python train.py --num_hidden_layers=14 --hidden_size=384 --n_experts=48 --experts_per_token=4 --d_expert=112 --d_shared_expert=0 --hidden_act="gelu" --moe_layers=[1, 3, 5, 7, 9, 11, 13] --router_score="softmax" --normalize_top_k=false --routed_scale=3.46 --balance_loss=0.0141 --balance_bias=false --router_bias=true --init_std_router=0.0253 --lr_router=0.000594 --num_attention_heads=3 --num_key_value_heads=3 --head_dim=128 --vocab_size=8249 --norm="layernorm" --norm_place="pre" --norm_eps=1e-05 --positions="rope" --rope_theta=38800.0 --rope_fraction=1.0 --qk_norm=true --attn_scale=0.0884 --tie_word_embeddings=true --parallel_block=false --init="normal" --init_std_qkv=0.0334 --init_std_o=0.0 --init_std_up=0.0334 --init_std_down=0.0 --optimizer="adamw" --learning_rate=0.00155 --beta1=0.9 --beta2=0.98 --weight_decay=0.22 --lr_head=0.01 --warmup_steps=383 --schedule="wsd" --decay_fraction=0.649 --decay_shape="exp" --final_lr_fraction=0.0 --batch_tokens=131072 --max_seq_len=256 --doc_mask=true --train_tokens=431600000 --max_steps=3293 --dataset="wikipedia_en"
Below are experts of layer 7 (counted from 0) of a mixture-of-experts language model. Rows are named router (the router's row for the expert), up (a neuron's input weights, with its number), down (a neuron's output weights, with its number) and show model dimensions 0-95. Each number is 50 + 12 x the weight over its row's rms, rounded and kept within 0 to 99.
Before each expert's rows: a language model's description of what the expert responds to. This comes from a sample of Wikipedia text that the model never trained on.

# expert 36
What it handles: Word-ending pieces, titles
router:50 49 42 62 58 51 44 39 33 68 22 54 48 57 39 40 73 78 61 21 33 39 48 35 53 30 26 39 49 58 53 41 44 52 64 57 51 50 50 65 52 51 52 57 36 60 53 39 78 60 46 44 82 56 34 49 68 49 55 55 57 21 43 38 29 58 58 42 63 49 58 34 31 46 40 43 44 67 68 83 49 36 49 43 63 62 72 42 56 56 30 37 48 60 55 71
up0:60 44 55 41 63 69 39 54 49 40 56 43 25 55 56 40 36 55 21 69 56 48 59 51 56 66 56 69 63 50 37 38 60 59 66 53 45 35 43 36 37 46 41 54 28 32 51 37 38 58 51 66 30 19 48 32 65 34 40 46 21 50 55 58 34 64 46 54 35 39 51 34 62 57 66 48 45 28 44 40 47 60 53 46 44 33 67 46 47 48 47 52 56 24 48 49
down0:52 55 66 59 62 63 51 45 61 32 47 54 64 34 48 42 59 45 55 32 55 51 38 49 33 61 47 46 55 57 30 45 51 49 54 57 36 58 45 59 59 39 46 37 36 45 48 41 36 63 66 39 31 68 69 44 34 26 41 45 35 68 36 45 43 51 46 32 54 62 42 57 64 43 39 51 13 51 71 50 68 49 55 50 58 45 67 53 65 72 46 62 46 52 27 36
up1:51 42 59 51 68 33 32 47 60 66 60 44 69 48 58 44 54 43 41 38 38 50 58 49 59 55 59 65 42 36 41 47 39 60 61 47 36 33 41 53 54 38 37 30 70 62 25 79 25 71 54 65 50 48 83 50 58 45 26 57 53 56 41 61 54 25 50 44 41 63 28 60 29 64 47 73 54 47 46 53 65 71 59 54 64 27 43 27 44 63 40 77 21 50 65 45
down1:47 52 53 47 57 60 47 36 49 47 50 66 39 42 44 48 71 21 64 34 49 40 34 51 37 51 59 43 39 63 35 62 43 43 39 41 58 58 55 52 62 62 42 54 74 56 47 59 43 43 53 62 56 55 70 61 45 49 60 57 49 59 32 63 53 52 37 42 60 64 45 62 46 62 55 47 64 49 41 35 47 49 50 62 58 36 44 55 56 69 59 36 56 32 69 46
up2:55 46 39 48 73 44 40 48 58 50 50 34 48 42 49 18 62 54 36 55 49 61 43 51 41 45 55 55 62 47 57 71 30 56 44 33 39 62 56 58 43 60 38 45 41 71 44 63 56 53 57 74 49 55 51 28 56 68 50 59 48 28 59 46 50 35 49 59 64 47 69 35 60 23 48 28 56 72 47 49 31 54 43 45 53 56 59 45 48 66 57 43 60 65 35 67
down2:59 48 37 59 49 44 64 48 64 42 55 52 37 63 69 71 47 45 54 42 47 44 53 68 41 70 65 37 67 49 78 39 43 43 65 46 55 54 38 33 57 21 59 74 54 44 38 38 45 38 47 67 57 51 37 50 45 54 53 35 36 49 62 39 62 30 29 31 43 57 40 62 59 54 48 55 35 56 24 36 65 78 32 40 14 60 55 64 52 71 74 53 45 34 37 50
up3:54 28 63 40 53 48 49 58 39 48 62 56 30 58 44 64 55 64 52 55 57 45 47 45 48 42 50 58 38 39 35 55 75 33 55 43 37 43 34 30 63 22 83 45 68 56 62 62 60 64 57 79 67 44 50 40 55 46 51 45 84 35 56 55 49 48 51 63 58 62 25 50 38 60 64 64 71 55 53 27 63 57 57 47 33 46 56 47 40 31 43 61 43 44 39 59
down3:61 46 57 44 65 53 69 46 52 64 43 45 37 61 42 29 50 48 46 60 36 68 73 39 56 69 52 67 45 50 40 53 43 46 43 67 55 45 56 61 50 55 57 40 42 35 33 48 40 73 55 58 59 47 40 61 63 60 61 49 31 83 52 42 61 57 52 48 52 38 29 77 51 37 66 30 59 36 68 81 44 54 66 46 53 47 54 54 55 67 47 58 51 35 41 25
up4:28 34 52 47 76 62 52 57 49 45 24 25 37 45 63 40 39 41 40 45 47 58 42 55 72 47 60 47 50 56 54 48 45 60 47 44 48 21 57 44 45 40 59 51 45 58 57 38 51 42 49 56 45 61 56 33 63 40 43 54 69 44 55 75 33 53 38 57 52 32 37 56 60 46 39 40 43 54 45 47 57 54 71 49 33 45 41 37 31 22 46 67 64 40 48 64
down4:33 51 38 45 29 66 53 54 62 41 57 35 53 49 52 57 49 45 50 44 39 54 39 39 35 63 67 48 40 48 52 36 24 53 64 48 64 53 67 61 58 46 49 75 47 50 78 70 36 57 32 63 50 84 31 76 56 33 53 43 69 42 30 47 33 68 44 38 43 71 34 46 51 53 30 49 44 36 76 39 49 35 41 65 63 50 56 41 45 38 51 45 56 52 52 53
up5:44 31 71 68 33 57 24 26 35 81 47 55 59 49 60 49 68 48 66 45 35 50 52 46 60 53 47 54 66 38 54 54 38 53 73 39 25 53 64 37 44 37 65 55 74 47 50 51 48 59 64 51 50 25 73 58 32 47 78 30 69 30 50 71 46 64 51 44 66 58 35 57 65 47 59 57 51 13 64 56 63 47 44 48 56 39 44 20 16 48 26 59 63 32 36 40
down5:58 56 47 62 52 50 46 56 58 55 52 64 51 40 68 44 53 32 38 49 39 42 45 58 31 52 53 26 58 27 44 33 58 66 46 38 37 34 47 35 58 58 48 82 54 52 38 41 39 67 56 61 49 50 36 42 54 55 63 41 51 41 70 37 23 52 38 37 62 52 50 54 50 38 64 35 60 60 56 52 52 35 34 61 49 42 70 60 44 61 68 53 73 35 40 39
up6:58 30 72 43 64 46 40 58 26 54 52 50 69 55 65 47 40 66 28 67 58 64 39 27 56 46 45 69 49 50 45 52 84 45 49 32 47 36 47 51 45 46 52 63 40 49 50 64 46 43 57 54 55 48 37 62 49 49 57 45 16 56 38 60 64 48 43 57 67 36 59 57 69 57 37 56 33 36 48 52 89 35 51 55 51 31 50 35 49 76 38 74 47 44 44 61
down6:40 62 59 61 49 41 38 64 56 55 41 47 42 51 47 38 57 56 39 56 39 51 47 56 60 43 46 54 69 50 58 29 48 53 51 58 19 55 38 35 60 40 60 65 47 38 51 62 82 52 71 28 47 52 36 30 65 49 44 53 63 63 58 41 70 45 49 34 68 33 45 52 50 33 58 41 60 48 29 57 49 07 61 53 56 20 38 54 60 64 35 47 60 43 57 40
up7:74 37 50 53 43 65 59 23 42 56 53 61 59 48 57 43 51 58 67 68 63 47 33 43 69 35 50 45 50 48 52 68 53 27 61 49 28 29 54 47 67 56 60 56 72 48 32 41 67 50 43 52 54 40 62 39 64 58 50 35 39 47 50 53 63 59 40 44 62 39 57 64 26 74 51 49 40 25 68 36 41 40 68 62 31 32 71 57 31 59 34 52 41 65 50 46
down7:51 67 46 49 31 37 46 48 62 43 51 72 46 55 71 61 56 48 34 44 50 53 52 56 28 65 59 60 51 60 62 49 50 69 62 46 30 46 40 19 65 30 55 35 57 49 25 43 49 23 48 44 59 64 56 22 52 53 52 50 85 73 69 56 31 60 59 50 63 66 38 42 57 60 49 58 46 64 61 55 33 64 26 51 59 53 42 46 44 38 48 48 62 55 57 29
up8:53 42 37 46 61 54 64 18 47 67 43 48 45 41 52 54 63 65 42 52 65 48 57 53 54 52 58 72 47 36 54 39 43 21 49 52 48 48 55 20 27 48 50 43 47 47 46 44 38 41 48 60 52 37 57 41 55 53 55 40 64 35 53 58 54 63 55 56 44 47 51 52 49 56 56 32 45 40 21 54 70 45 64 26 39 41 70 71 50 53 51 46 69 53 42 62
down8:38 75 51 75 30 26 56 65 47 51 49 37 60 53 46 34 55 42 33 62 35 75 38 49 55 48 59 56 30 53 65 48 61 55 49 42 64 62 60 42 66 44 55 55 45 47 48 40 37 69 48 36 52 46 42 53 70 58 44 51 36 51 39 19 28 55 30 49 76 51 43 58 41 49 57 60 45 47 68 47 56 78 45 45 49 46 51 37 45 51 36 57 45 57 45 59
up9:23 45 38 61 29 73 38 49 52 45 47 55 59 65 41 59 50 54 24 69 60 56 47 44 48 46 62 57 38 56 40 48 40 51 39 56 38 17 34 30 49 37 43 38 32 66 31 39 62 26 31 49 74 15 61 69 47 24 56 53 64 39 48 70 82 52 57 50 47 45 66 66 46 51 47 48 51 44 58 63 58 51 52 34 55 71 49 21 45 47 44 45 53 64 38 54
down9:41 35 68 71 28 45 70 58 53 32 36 62 50 47 49 54 36 50 59 76 52 43 50 46 59 45 42 46 32 49 50 33 36 55 30 61 59 44 33 70 42 63 49 59 64 54 45 42 49 44 57 55 57 39 67 56 49 53 44 49 45 70 36 61 59 24 58 40 48 63 56 51 40 51 35 53 54 44 75 40 65 55 48 60 41 46 65 57 53 62 44 74 42 51 60 52
up10:47 55 34 28 52 41 55 66 54 69 27 51 46 43 43 56 58 47 60 64 58 61 46 40 49 39 53 40 34 49 48 57 34 34 47 22 42 67 63 49 46 36 38 33 46 49 46 62 43 54 60 48 33 36 47 37 61 40 54 35 45 47 37 67 42 77 15 81 35 28 42 73 41 56 54 50 58 68 37 56 56 55 47 49 54 31 35 52 39 27 42 58 41 51 57 52
down10:45 37 27 35 59 62 50 40 27 56 43 56 38 49 59 32 42 28 57 56 51 87 49 63 53 59 66 82 57 56 49 55 47 56 65 33 33 49 39 27 51 43 61 43 57 76 78 41 48 52 53 45 75 27 60 23 38 76 67 40 41 35 37 39 39 58 42 49 41 70 66 40 35 40 47 41 52 76 49 52 40 55 35 48 42 36 43 45 46 33 27 61 59 53 73 56
up11:55 54 66 47 56 46 72 38 51 40 48 54 36 52 75 38 37 36 39 52 51 52 56 38 59 47 39 51 69 37 57 73 75 48 60 46 48 39 67 30 57 55 59 40 78 30 42 57 61 33 62 46 48 53 69 47 59 45 43 51 62 59 64 51 51 52 37 52 52 52 40 66 63 50 49 42 59 46 65 58 61 54 63 45 50 41 48 32 46 35 49 55 55 38 51 44
down11:51 47 48 34 70 41 68 44 55 36 59 49 41 59 61 56 25 55 55 74 51 36 42 52 39 52 56 52 59 33 70 44 49 58 56 59 46 37 51 62 49 64 51 64 50 76 50 60 47 49 51 27 43 79 37 16 56 49 67 36 49 53 55 06 53 50 47 38 40 80 41 47 62 47 79 44 36 35 48 48 37 56 54 59 38 51 49 56 58 30 53 56 59 54 50 46
up12:60 40 47 53 39 40 66 15 69 41 54 44 51 55 58 46 45 36 36 67 38 61 55 71 77 59 52 84 60 46 50 46 69 44 57 39 56 51 45 43 53 28 55 46 63 48 49 63 63 56 54 70 39 60 67 42 75 20 59 40 48 56 66 62 45 52 51 43 74 45 63 55 51 43 40 39 55 55 58 49 48 60 40 44 46 35 47 54 23 57 73 48 49 40 61 50
down12:42 49 53 39 55 20 37 48 34 67 46 45 78 38 38 54 26 53 44 32 40 61 64 62 38 27 56 61 43 49 47 37 51 63 64 78 46 58 39 50 48 64 50 59 53 41 47 55 69 55 47 32 54 48 58 63 53 57 44 52 47 39 57 32 35 36 48 48 51 43 58 56 57 52 54 48 59 53 53 38 48 46 39 53 64 51 32 61 60 64 55 46 67 61 50 45
up13:43 57 54 59 38 37 42 39 52 43 23 52 18 50 63 50 60 57 40 54 46 55 63 39 34 39 62 47 66 40 59 60 60 50 53 55 56 47 35 47 54 55 63 48 65 52 42 63 64 44 40 52 56 60 62 40 58 61 56 68 51 52 48 40 50 66 47 60 40 45 45 39 46 70 43 68 52 55 61 56 39 43 55 36 47 56 57 39 55 57 55 68 56 43 58 51
down13:57 45 47 38 38 36 34 57 59 51 49 48 60 65 64 37 48 41 30 38 20 43 47 51 51 51 53 48 40 40 65 36 51 64 41 48 47 52 62 52 81 41 59 51 70 56 42 40 42 53 40 48 45 37 41 58 47 36 35 62 54 44 27 62 47 55 37 41 54 47 37 74 38 37 31 59 56 43 39 52 48 55 48 63 48 58 38 52 52 67 50 47 43 42 18 63
up14:44 53 29 38 52 69 65 38 39 46 64 51 39 52 39 66 41 25 24 35 52 41 55 42 45 31 71 49 50 48 51 63 38 59 33 42 50 69 47 52 38 42 40 29 54 48 68 42 75 52 76 73 60 45 54 53 51 27 46 58 64 36 46 56 45 42 62 55 81 43 44 43 65 57 53 44 64 58 42 42 43 39 43 53 54 48 35 40 68 54 60 71 57 52 48 63
down14:51 46 50 39 64 40 48 24 65 33 34 40 55 57 42 50 66 51 48 50 36 58 56 55 33 51 42 54 52 49 59 54 63 53 25 50 38 58 35 52 64 18 63 30 48 51 51 51 47 43 37 31 47 29 38 66 44 55 56 49 27 58 56 56 66 45 80 61 54 41 51 60 41 35 59 57 37 60 34 57 51 42 28 65 26 53 55 55 54 54 65 48 75 45 59 55
up15:59 59 55 48 32 63 30 47 28 53 49 53 74 53 49 36 54 56 64 39 56 56 62 43 40 65 48 44 67 49 48 61 69 58 51 50 48 60 75 61 46 56 32 21 44 62 35 56 43 48 63 37 50 61 41 41 55 59 44 41 80 49 43 59 52 68 43 48 65 52 52 51 36 26 47 34 21 37 51 37 45 44 64 43 54 66 64 51 40 28 35 62 54 57 74 55
down15:42 53 51 45 68 48 53 44 58 38 69 51 35 21 55 43 50 41 33 75 46 59 34 49 54 68 44 61 48 53 61 42 40 62 47 43 40 41 65 60 43 30 53 57 51 61 43 42 37 50 57 35 50 56 32 57 47 51 83 43 51 55 56 48 54 55 49 36 42 64 43 49 61 46 56 20 54 58 57 40 43 60 43 80 56 56 59 57 59 57 48 66 59 43 39 46